config.toml
d_model = 384
n_experts = 32
experts_per_token = 4
moe_layers = [1, 2, 3, 4, 5, 6, 7]
balance_loss = 0.0136
balance_bias = false
shared_expert_gate = true
norm = "layernorm"
optimizer = "muon_variant"
Below are experts of layer 2 (counted from 0) of a mixture-of-experts language model. Rows are named router (the router's row for the expert), up (a neuron's input weights, with its number), down (a neuron's output weights, with its number) and show model dimensions 192-383. Each number is 128 + 32 x the weight over its row's rms, rounded and kept within 0 to 255.
After each expert's rows: "gets" lists some tokens that make up at least twice as much of what it gets as of all text. This comes from a sample of Wikipedia text that the model never trained on. Tokens count by the router's weight.

# expert 28
router [ 92 154 174 128 126  89 135 140 111 126 124 144 156 190 133 107 172 120 112 104 128 143 129  73 131 148  84 128  53 147 146  61 161  95 122 118  88  84 155 147 138 150 103 132  99 133 120 164 140 152 124  94 106 185 136 109 106  14 125 154 149  65 147 146 128 125 153 190  76  52 151 144 105 116 150 115 143 115 148 141  89 123 112 159 147 164 117 139 137 116 121 101 150 103 171  64 126  90  92 138  83 157 151 132  98 134 152 135  94 131 123 129 104 126 172 125 119 178 159  88  98 140 124 167 101 120  97 115 142 212 117  96 100 125 127  97  76  99 137 124 101 101 106 105 120 136  64  67 102 134 161  93 123 144  62  97 122 141 118 164 216 107 131  77 196 102  95 163 115  77 103 139 173 133 135 164 131 106 142 118 209 124 105 147 150 146  65  98 166 170 112 126]
up0 [141 150 147 146 176 129 163 200 147 102 139 184 161 135  88 121 152  99 126 115 130 171 118 146 120 152 143 156 115 108  97 108  85 110 130 126 123 190 106  98 106 137 109  88 107 103 169  64 172 167 167 142  91 119 176  88 111 130 153 194 114 107 178 136 166 151 108 167 142 170 136 152 133 150 101 126 154 127 134 145  85 196 100 118 149 129 150 149 138 137 166  66 128 128 105 128 139 128 210 161 227 117 122 169 101  82 165 127 178  90 104 112 119 190 135 140  93 168 112 132 149 130 112 141  89 159 145 134 151 121 140  87 118 104 118 164 135  98 112 103 112 127 143 106  95  87 156 192 108 116 152 111 127  99 149 173 164  79 100  61  76  88  96 114 136 118 105 107 193 162 101 140 145 146 132 104  50 102 157 106 114 125 148 130  91 158 112  99 127 136 130 126]
down0 [121 101 170 119 112 106 122 150 139 116 139 168 107 159 151 147  92  92 146 161 109 125 138  94 149 142 147 145  88 165 141  43 140 115 162 110 157 145 158 129 167  65 156 144  75 129 124 111 106 161 102 101 134 196 184 108  57 154 126 156 160  96 149 124 127 152 116 123 168  97 168 169 135  82 103 109 161 117 168  91 129 107  70  84 142 125 131 118 159 122 158  75  94 128 168 108 121  87 147 200 117 181 110 106 100 190 123 127 163 103 160 118 165 115 152 180  82 103 144 124 187  46 129 169 168 122 157 134 187 123  88  88 148 135  62 150 122 157 118 131  76 172  92 144 120 149 107 148  83 126 169 162 104 155  66  64 129 147  64 139 199 152 114 158  91 164 145  87 184 125  87 174 157 178 153 145 127 164 113 165 123 174 124 129 123 109 106 118 130 116 106  98]
gets: " was", "ed", "ing", " is", "d", "ly"

# expert 7
router [101 177 116 163 194 170  93 159 114 142 156 154 142 137 126 132 135 125  77 117 123 139 161 173 100  92 150 100 147 174 136 155  62 126  88 173 122 143 175 146  99 212 120 100  98 110 175  78 126 105 151 123 188  88  81 107 159 117  93 178  98 166 129 139 134 148 188 144 141 123 137 146 113 124 107  88 146 104 145 126 123  88 127 212  96 163 160 109 119 112 144 140  97  91 144  91  81 104 102  99 133 122  95 181 124  99 158 138 153 170 148 166 106 120 124 129  80 123 119 139 120  30  57 136  78 179 115 116 102 189 163 105 170 155 155 119 160  83  88 160 116  87  97 123 133  92 134 129 152 101 145 128 118 126 137 167 113 196  73 139  88 111 135 115 211 109 145 177 141  78 122 131 105 148 125 151 148 114 128 125 130  62 131 114 152 136  83 122 124 168 129 100]
up0 [185 136 137 119 105 104 154 129 167 171  96 145 124  85  93 140 143 135  99 118 123 142 123 146 200 128 116  96  83 137 109 103 107 101 115 137 126 114 130 173 106 152 122 155 128 154 133 145 141 149 133 169 177 109 105 163  79 161 115  68  58  77 118 136 123 136  96 170  76 158 128  85 130 123  87 139 156 157 144 168 147 150  55 146  98 178  82 125  90 127  97 165 124 120 138  73  54 139  53  98 116 164 182 132 110 144 128  92  99 153  95  90 147  97 108 129 106 184 155 118  76 139 137 140 139 142 127 120 109 181 111 121 110 118 156 103 115 181 112 119  74  85 185 115  84 163 180 154 119 133 142 124 101 121 174 116 135 173 105 108 134 177 148 121 137 100 169  91 164 103 140 155 125 148 138 168 147 164  87 140 176 146 101 118 135 132 118 119 110 141 113 109]
down0 [157 117 129 110 151 146  96 107 120 142  98  61 115  75 166 172 132 142 122 113 160 137 129 152 160 153 147  89 145 162 104  96 107 120 138 148  97 152 134 155 115 135  88 132 177  60  98  83 164  66  83 200 112 165 139 137 154 127 118 125 160 134 130 129 164 149 139 139  59 138 120 102 128 122 129 165 162 149  88 128 134 130 109 117 164 196  84 160 111 163  18 113 111 117 123 115 129 122 142  81 106 146 155 114 137 132 119 145  94 153  95  82 127  98  98 103 101 133 154  86  84  85 162 129 168 199 143 116 116 104 109 117 116 137  70 133  70 190 154 101 148 135 133 154  98  70 137 126 106 162  91 141 124 188 143 156 176 147 159 107 116 101 105 152 148 163 155 149 130 147 111  74 184 167  97 162  76 129 122 151 142 138 120 155 141 184 130  91 118 105  77 110]
gets: "t", "s", "y", "d", "er", "on"

# expert 19
router [ 91 101 170 140 110 165 110  79 137 155 156 103  85 142 108  99 156 135 115  95 103 110 150 111 126 112  71 138  89 182 155 119 166  61 117 115 107 115 175 133 124 177 120 117 112 161 125 137 126 188 173 121 127  98 163 123 110 104 156 117 135  76 111 154  98  93 134 107 108  83 156 149 156 109 148 123 105 134 128 136 140 121 145 150 185 163 116 174 137 129 137 104 155 114 183  78 106 152 110 113 113 124 148 143  93 105 147 200  81 117 156 126 147 133 139 129 128 115 173 105  54 128 148 154 168 124 155 150 142 127 189  70  78 118 101  88  98 133 105 143  96  95  77 130  87 167  50  95 118 128 194  99 188 203 103 113 128 153  94 155 176 141  97  80 176 124 114  83 162  96 146 174  86 136 140 183 159  78 103 137 126 113  52 105 105 139 120 147 120 166 140 112]
up0 [116 125 160 159 162 116 117 120 199  79 166  89 136 105 108  90 129 141 109 115 131 101 190 130 133 160 147 175 121 146 125  81  70 106  78  93 138 119 134  85 136 112  90 129 117 102  60 117 122 109 166 154 101 122 115 147  65 123 133 103 159 189 115 118 120 143 144 149 141 126  83 123 129 102 102 155  45 135 114 164 143 133 144 181 156 108 172 151  77 167 188 104 135 150 161 151 134 118 158 119 106 129 144 138 112  72 155 175 129 123 117 135 137 144  98 152 111  92 138  91  72 140 114 131 146 136 153 124 134 148 149 156 185  85 103  49 105 183 165 182 133 103 145 166  60 143 120  84 151 118 110 100 209 148 166  70 129 140  82 187 165 147  95 144 216 172 177  77 137 131 128 119 118  93 119 120 142  81  82 111 126 142  91 139  95 141  51 125  76 118 126 103]
down0 [127  93 170 100 127  92 221 110 157 120 218 112  98  85 117  96 131 129  87  94 103  94 131 163 161 160 146 138 155 129  99 142  73 125 151 124 139 117 140  92 108 139 125 119 134 174  63 156 151  98 171 140 154 131 106 107  93 160  75 117 164 126  81 111 128 137  81 240 135 110 140 116  99 145 126 110 110  94 144 162 131 123 160 102  62 188 148 149 122 110 151 159 106 129 136 137 152 143 145 142 154 136  73  71 180 147 186 133 126 122 136 163 122 140 146 145 176 113 169 122 120 133  83 124 122  86 134 109 132 150 141 119 131 158 101 142 143 146 152 141 128  90 131 118  32  53 142 165 125 132 141 153 140 116 149  94 198  74  84 203 166 109 166 136 185 126 107 149 139  90 111  85  89 141 135 162 146 208 166 135 140  91 173 142 111  77 124 100 187 136 150 151]
gets: " out", " up", " such", " well", " other", " part"

# expert 6
router [115 171 154 129  69 161 127 154 126 147 126 123 204 108  51 127 135 136 186 116 101 191 157 170 114 106 109 124 133 138  77 122 108 137 100 144 138 187  78 136  83  52 177  70  81 139 123 137 111 150 157 168 141 101 142  73 134 106 174 144 122 110 130 146 171 143 155 140 171 110 188  67 112 109  66  99 114 167 195 119 154 114 135 133 141  69 131 107 123 111 133  56 125 126 151  65 125 136 117 111 195 176 122 167 110 137 118 129 180 111 112  83 170  92 155 131 131 122  95 140 186 129 104 189 125 152  98 121 131 180 161  98  85 150 139 175  83 166  91 125  92  82 146  96 110  31  49 142 120  93 124 116 143  88 117 214  86 110  81  96 148  88 187 119 167 111 147 165 192 112 165 164 151 101 101 158 113 106 143  83 129  45 107 162 132 143  62 145 123 100 168 103]
up0 [ 78  63 122 143  81 148 149 176 161 193 102 184 168  99 129 102 115  91 143 100 116 184 138 172 136 140 137 105  82 112  91 140  93 122 186 123 135 162  96 130 179 109 143 118  81 149  94 164 171 114 123 117  90 124  85  85 143 125 150 110 105 118  99 133  85  99 186 144 149 112 125  74 157 141  35 134 101 150 127 163 121 137 197 106 125 140 152 132 107 143 155  83  94 166 162  93  78 153 132 114 169  81  88 170  96 182 115 124 158 160  76 117 115 153 159  99 147  99 162 145 105 120 140 140 106 145 131 150  87 112 165  87 179 109 107 109 148 164 123 137 121  85 193 128 129  81  68 125 142  70 111 133 130 132 151 159  76 142  86  90  77 181 150 131 211 171 147 102 167  94 150 134 119 123 107 145 110 180 135 123 134 101 131  91  98 161  98 118  88  48 142  90]
down0 [134 122 122 105  83 138 135 171 159  86 135 155 127 115 151 111  95  88  84 167 137  68 159 125 141 164  97 130 107 164 115 119 166 147 176 119 111 143 135 161 209 116 106 130 108 119 161 162 147 145 129 135 175 121  97 120 154 101 119 146 139 118 110 142 113 138  89 146 176 143 126 147 172  65  88 111 104 114 187 130 109 159 126  91 144 150 145 145 106 150 144 118 172 149 118 161 108 127 173 137 137 135 105 154  97  98 146 100 152 117 114 178 107 130  46 111 149  73 121 124 132  62 135 132  94 142 169 131 128 145  97  84 169  95 117 117  85 153 150 129 126  92 155  96 156 122  80  53  99 178 103  76 183 125 212 201 123 142 126 132  74  78  90  83 115 134 127 115 124  90 127  91 150 115 203  89 103 156 121 102 119 104 144  61 174 161  91 116 108 117 122 141]
gets: "=", ":", "e", "n", "l", "r"

# expert 27
router [125 163 183 158  79 166 116  70 104 136 109 116  66 180 139  98 144 151  99 118  90 131 159 101 166 132  90 113  71 127 116  97 171 118 104 117 120 120 158 109 108 128  88 106 132 168 116 124 167 181 121 118 194  83 126 165 149  74 179 109 197  84 122 137 113  83 128 120 101 167 166 109  83  95 140 159 166 137  80 149 135 109 118 145 123 160  86 164 146 144  77  86  82  95 132  91  79 171 131 144 122 145 180 171  94 115 132 142 105 113  93 119  82  87 131 169 100  93  97 142  78 113 138 167 151 124 108 178 133 175 161 120 134 128 134 120 115 156  85  46 128 143 137 134 141 143  94  71 173 134 174 161 156 176 132  89 123 125 131 172 126 125  81 101 134 167  91 170 181  98 134 188 130 154 152 216 142  84 132  68 174 125 102 143 180 151 119 106 171 114  98 134]
up0 [176 156  70 157 110 142 105 138 150 144 125 161 141  62 111 134  88 107 160 117 135 127 118  85 112 122  92 109 135 100 180 129 109  88  59 163 215 114 120  84  91 144 109  53  98 116 131 141 137 139  72 146 118 149  91 149 117 114 106 167 153 152 151 136 126 146 207  64 104 145 151 131  86  74 134  58 165 194 158  75 183 121 170 128  93 151 168  95 119  84 137 172 131 115 126  58 187 125 136  92 115  75  90 134 141 116 123 120 149 137 144  97 106 119 163 116 153  61 158  64 156  89 139 128  96 132 113 116 119 102 163 117 117 136 130 127 147  95 123 125 115 152 118 166 165 108 144  95 141 168 136  99 124 182  88 124 131  73 106 153 119 126 113 148 143 110 171 116 101 107 139 179 174 159 168  74 145 137 126 114 109 149 127 101 169  92 125 142 144 184 120  84]
down0 [147 127 132 111 155 166 152 201 170 117 138 109 123 114 108 162 105 138 138 130 119  70 162  90 193 126 165 118 151 153  90 174  75 128 100 171 115  58 131 123 169 151  36 104  90  98  75 145 138 133 102 122  94  96 184  82 102 143 129 127  93 136 176  92  86 137  80 176  96 162 127 178 187 113 116 137 123 104 112 169  96 133 193 150 129 126  78 124 136  54 108 137 181 135 145 145 155 133 108 151 187 106  82 135  96  55  67 118 178 105 136 158 184 183 121  86  82  69 195  57 109 150 164 144  93 117 126 152 181 123 124  85 140 113 118 108 158  88 133 124  76 116 125 183 106 101 161  95 131 157  95 133 129 158  53 121  99 108 129 103 121 179 201 118  96  78 141 118 123 122 108 150 136 140 155 112 157 156  75 156 170 128 133 112 169 100 110 127 166 155 102 142]
gets: " not", " be", " to", " only", " of", " most"